Weights of a small mixture-of-experts language model, trained from scratch on English Wikipedia.
Size: 19 layers, width 128, vocabulary 8192, 64.1M parameters.
Experts: 256 experts in each of 19 layers, a softmax router, a shared expert of 64 neurons.
Training: a variant of Adam for the experts, 675M tokens, 5150 steps.
Below are experts of layer 15 (counted from 0) of a mixture-of-experts language model. Rows are named router (the router's row for the expert), up (a neuron's input weights, with its number), down (a neuron's output weights, with its number) and show model dimensions 0-127. Each number is 50 + 10 x the weight over its row's rms, rounded and kept within 0 to 99.
Before each expert's rows: "raises" lists some tokens whose logits its average output raises strongly, later layers aside; "gets" lists some tokens that make up at least twice as much of what it gets as of all text. This comes from a sample of Wikipedia text that the model never trained on. Tokens count by the router's weight.

# expert 251
raises: " the", "en", "er", " and", " of", " in"
gets: " the", " a", " and", " his", " University", " degree"
router:43 48 37 71 46 32 59 52 34 48 50 57 52 65 52 42 42 39 57 42 48 50 65 45 58 62 46 71 50 74 38 57 61 67 43 79 50 52 62 42 56 52 55 65 51 46 63 66 57 43 64 63 45 63 59 45 61 57 60 62 30 52 64 51 36 47 60 50 58 38 47 42 59 46 40 56 40 48 44 41 63 53 34 41 43 60 49 46 52 57 45 73 53 60 40 41 39 61 47 51 33 53 61 52 57 46 47 58 50 49 56 62 62 37 42 50 47 30 46 48 45 35 47 47 51 38 64 56
up0:49 69 47 52 56 66 53 59 58 51 47 47 56 58 59 48 40 65 69 70 59 52 54 30 58 45 52 38 50 34 57 50 60 47 53 35 55 49 44 44 45 53 38 49 62 45 59 44 40 42 33 42 41 57 41 43 70 41 47 41 37 27 63 59 50 58 43 30 38 35 41 65 38 45 49 47 49 52 44 50 27 68 49 54 47 49 69 44 62 50 54 62 55 51 50 55 54 70 36 59 52 63 40 58 51 67 57 45 47 38 33 45 48 43 44 66 56 46 47 67 58 52 60 75 47 37 48 49
down0:56 36 50 43 58 33 70 50 46 40 59 48 32 56 61 46 46 56 52 59 52 47 54 53 34 55 39 40 52 61 60 57 40 43 55 42 54 66 56 61 52 52 62 58 56 44 48 66 58 51 51 46 52 30 48 53 52 37 37 59 55 47 67 49 53 65 50 64 41 51 61 42 66 43 44 27 54 39 37 45 50 65 65 50 31 36 52 46 38 61 38 53 56 59 32 70 60 60 51 69 42 38 27 67 41 54 43 46 42 47 37 30 55 46 39 46 59 53 37 54 53 37 45 51 50 65 61 55
up1:72 53 62 52 49 40 46 38 61 45 42 53 27 52 32 50 45 72 31 38 46 70 62 46 52 37 53 50 41 56 43 41 38 57 52 63 50 52 46 74 48 40 40 40 48 50 75 50 59 53 56 72 44 55 49 35 47 58 43 40 47 46 57 59 57 36 45 60 72 51 46 43 65 45 49 51 50 60 53 36 42 50 42 45 50 55 46 59 45 35 45 43 33 55 56 52 54 48 54 39 40 36 59 70 35 58 34 53 42 47 61 44 61 63 49 43 39 46 38 53 40 55 52 65 40 66 62 51
down1:50 36 61 35 54 62 40 35 52 50 27 42 44 46 60 57 54 40 75 67 51 56 62 47 55 52 50 46 47 44 51 51 44 43 45 42 44 56 45 48 49 56 54 32 37 37 46 55 26 41 31 37 52 71 48 74 51 44 55 60 58 52 54 62 61 44 54 32 44 49 60 50 40 58 52 70 60 56 39 50 40 55 50 54 49 58 44 56 52 61 54 44 59 46 57 43 76 51 69 47 46 52 35 59 48 36 47 35 60 42 44 35 42 58 58 49 57 43 59 49 59 51 61 71 38 50 27 43
up2:69 48 32 54 59 33 37 40 56 48 42 59 43 50 55 57 49 43 40 32 64 55 70 54 43 40 60 40 46 54 48 56 47 61 58 55 49 40 21 59 65 38 45 49 48 59 51 43 42 58 61 60 57 59 43 41 62 38 49 39 38 50 51 51 50 59 46 38 53 57 46 49 66 55 63 56 49 72 45 46 44 36 41 45 63 46 46 43 44 69 70 59 53 53 49 43 73 62 52 54 41 49 58 69 35 36 41 49 43 51 62 43 52 42 60 44 35 40 42 25 45 63 44 62 60 59 57 57
down2:47 39 54 51 43 43 43 35 63 53 55 47 53 53 58 76 39 42 49 55 46 52 51 41 56 54 52 55 54 48 54 52 46 42 47 66 48 59 47 44 36 51 43 52 27 37 44 72 41 47 36 28 46 47 47 64 43 54 44 70 48 47 52 49 49 44 62 44 44 34 63 65 56 36 46 61 49 52 41 60 55 58 31 40 61 63 38 41 62 42 61 52 58 57 37 36 66 61 66 44 53 59 39 70 45 36 54 33 48 40 55 31 51 62 59 71 56 55 49 42 55 66 54 47 39 65 40 34

# expert 196
raises: ",", "le", ";", "la", "ca"
gets: " research", " the", " space", " test", " an", " Research"
router:49 48 26 61 58 55 55 55 54 61 53 55 58 39 58 45 53 66 54 51 42 34 57 51 69 56 53 64 51 55 56 56 61 44 66 38 69 49 57 63 38 64 34 56 44 51 58 61 55 44 57 50 36 48 49 54 54 53 69 61 54 63 54 41 43 44 67 60 49 44 47 31 34 57 40 50 62 50 33 33 63 65 38 50 58 46 46 45 50 60 35 50 40 47 28 28 54 45 40 58 36 56 50 45 56 49 33 35 42 56 36 65 68 38 45 49 43 45 50 47 50 66 42 46 37 55 46 34
up0:53 54 61 63 49 58 38 62 62 47 46 59 60 36 47 29 45 52 40 55 35 65 43 46 54 42 39 40 55 47 70 56 53 63 50 46 60 59 46 52 45 73 60 59 42 44 57 51 50 56 34 55 33 52 46 64 59 59 53 56 48 57 66 57 62 46 47 64 61 39 28 53 59 40 52 49 55 43 43 41 30 69 31 43 53 48 31 54 50 39 58 51 47 46 76 47 55 58 51 60 58 51 23 51 54 34 46 65 40 46 51 55 41 40 49 66 53 56 56 31 49 65 58 55 47 43 39 44
down0:44 50 51 54 64 39 49 33 47 42 64 42 64 51 61 52 68 65 43 56 57 46 43 44 55 51 54 41 48 55 41 55 57 54 39 53 35 51 47 45 53 56 39 57 40 48 41 63 49 53 36 46 51 50 44 40 64 51 47 24 60 53 63 55 42 55 44 39 49 51 46 29 50 50 49 57 56 63 51 61 40 48 69 50 80 60 37 50 58 45 63 52 36 47 53 20 25 37 53 40 37 52 51 51 48 50 55 51 50 32 33 65 54 55 54 78 57 54 44 43 64 63 49 63 43 48 49 31
up1:50 58 52 37 57 41 45 58 41 57 54 52 47 23 44 47 46 42 51 43 52 36 55 50 64 55 57 64 70 80 50 47 59 56 58 41 56 37 62 56 38 49 44 44 50 55 27 45 60 37 53 52 58 58 50 38 61 45 51 48 51 45 58 53 49 42 46 67 55 51 39 41 50 58 51 63 43 51 45 33 45 48 28 47 49 48 55 56 53 24 41 47 57 34 47 60 32 44 49 43 55 33 57 59 25 51 56 65 49 57 44 58 60 65 65 76 46 44 43 59 69 53 55 61 61 59 40 45
down1:37 56 41 52 45 63 46 51 59 65 21 40 34 62 36 41 47 53 67 42 59 70 37 55 58 43 61 41 60 26 31 67 56 56 54 40 42 51 37 51 47 57 49 53 53 29 54 40 46 48 52 51 57 50 42 55 58 66 44 58 57 36 62 49 46 31 36 57 56 54 48 55 45 60 56 40 54 58 48 40 26 55 41 50 64 53 58 66 36 43 63 61 57 46 65 43 48 58 45 61 49 47 59 54 51 31 49 45 44 54 50 53 55 52 44 64 71 47 49 51 46 70 56 54 44 35 53 33
up2:54 38 50 52 55 58 44 46 57 48 46 49 43 37 49 50 50 59 70 55 32 65 32 25 51 49 58 55 51 55 48 65 37 64 57 50 43 55 94 64 47 45 55 51 62 59 47 44 36 46 51 45 35 68 43 36 62 62 51 44 59 63 51 29 38 48 51 53 30 52 45 46 67 42 64 26 43 56 47 55 65 40 49 55 63 61 45 41 55 47 53 47 48 58 43 52 52 43 48 50 53 54 37 37 63 47 39 73 53 45 40 57 46 44 38 39 38 45 55 52 57 46 37 51 46 51 49 45
down2:46 43 48 58 66 51 42 53 57 48 63 60 35 58 46 48 46 59 45 65 48 38 48 43 33 32 40 67 46 40 51 63 52 62 42 60 52 53 74 57 39 48 58 42 39 68 36 53 46 52 39 43 63 52 49 61 56 34 34 64 60 69 57 46 67 42 41 42 29 60 48 36 48 39 59 50 65 53 40 59 58 34 47 52 52 54 55 57 49 48 47 46 59 60 35 47 46 60 49 56 43 68 45 67 60 43 61 55 45 31 52 36 47 43 40 37 52 52 55 30 61 44 37 71 34 46 47 49

# expert 165
raises: " to", ",", " and", "-"
gets: " and", " a", ",", " as", " of", " the"
router:35 41 47 47 47 52 44 59 63 57 32 61 65 44 64 58 64 45 50 56 51 44 51 44 53 50 43 73 61 47 42 42 61 71 48 53 48 54 59 57 40 41 67 56 52 51 40 47 53 36 43 65 36 41 57 63 38 28 56 60 31 31 40 37 55 29 48 35 51 48 51 48 37 45 69 34 50 48 44 48 46 65 52 52 40 58 68 32 55 44 48 48 32 60 40 61 46 47 46 65 40 29 55 39 47 55 58 42 49 56 67 42 52 42 54 48 58 51 64 54 46 54 70 60 61 56 55 40
up0:12 60 58 53 39 55 48 51 47 29 68 57 49 46 71 39 30 55 33 42 45 26 42 53 52 32 62 63 58 69 57 58 49 41 45 56 43 66 50 52 52 59 44 55 36 46 45 51 52 53 56 64 50 58 61 72 58 35 58 59 46 46 53 34 62 58 64 49 48 41 53 56 58 50 52 52 40 63 53 49 51 60 47 45 59 48 49 37 62 66 61 36 63 45 56 42 42 49 69 50 43 45 55 50 51 45 52 48 45 57 51 59 52 51 47 48 61 33 47 55 53 41 55 66 55 63 71 49
down0:24 37 53 38 56 49 29 54 53 36 41 47 56 43 58 53 59 42 53 59 54 55 64 59 42 51 41 64 65 44 48 59 55 43 45 44 40 50 44 48 52 46 39 67 52 69 38 61 53 53 39 45 41 37 33 59 44 53 99 38 49 44 61 53 50 62 50 54 49 65 60 64 53 49 56 57 47 53 40 56 35 31 44 46 62 58 47 28 58 35 32 51 46 57 55 57 54 62 60 47 42 60 49 51 46 48 55 55 50 53 48 51 61 46 54 61 49 49 46 47 58 36 42 57 51 43 55 37
up1:39 45 40 37 32 34 38 76 60 58 46 67 46 42 55 50 67 49 59 52 48 32 55 43 40 47 42 50 52 51 26 46 46 62 40 42 56 71 43 46 68 43 50 31 42 53 50 30 26 49 36 58 52 74 46 52 37 45 41 41 62 45 63 44 50 41 37 46 56 62 49 50 59 71 63 50 56 52 59 46 48 53 57 39 52 57 51 53 38 32 55 51 38 43 51 62 52 53 54 64 55 33 51 57 53 48 38 46 55 71 40 38 58 54 54 51 48 55 52 60 46 60 53 55 45 68 44 59
down1:49 39 44 53 50 76 54 71 70 49 48 54 61 58 56 57 37 52 32 59 48 43 59 46 44 54 70 32 45 49 69 45 46 42 43 41 61 38 50 58 57 60 38 35 45 44 40 67 51 45 44 54 25 36 31 37 48 60 66 42 54 35 51 53 54 66 52 53 59 41 47 61 55 58 51 65 55 61 39 73 57 46 39 43 51 43 51 55 41 50 45 47 56 50 55 48 59 54 68 58 47 33 54 70 38 46 50 42 55 53 45 55 44 59 49 53 25 52 49 52 45 50 57 38 31 38 51 59
up2:64 51 53 41 68 57 71 54 57 50 55 48 52 46 54 66 55 46 42 42 35 57 49 41 44 45 60 48 50 83 60 54 45 58 63 58 56 47 45 44 51 43 35 59 64 42 53 34 56 44 52 39 56 46 47 51 66 54 51 47 58 51 42 54 64 46 41 57 27 49 42 46 60 26 56 44 45 65 41 46 49 39 47 52 54 63 61 32 45 23 44 38 65 58 31 48 42 41 42 54 57 48 51 37 47 61 54 46 38 29 42 39 57 34 38 68 51 46 41 70 60 49 51 42 44 53 64 54
down2:13 65 41 50 41 43 30 49 44 51 53 65 43 50 51 39 52 58 53 51 62 29 68 49 39 47 32 48 45 43 42 38 43 50 51 45 58 66 34 36 50 40 46 54 50 46 54 44 45 57 55 66 45 48 34 38 53 59 91 52 44 50 46 52 53 46 64 48 54 75 56 60 39 54 44 49 53 49 56 56 44 53 41 54 34 58 46 60 49 57 38 68 51 44 33 49 54 58 53 54 54 54 49 40 56 55 45 61 50 59 45 58 54 56 42 37 66 37 48 36 38 57 61 43 62 46 49 49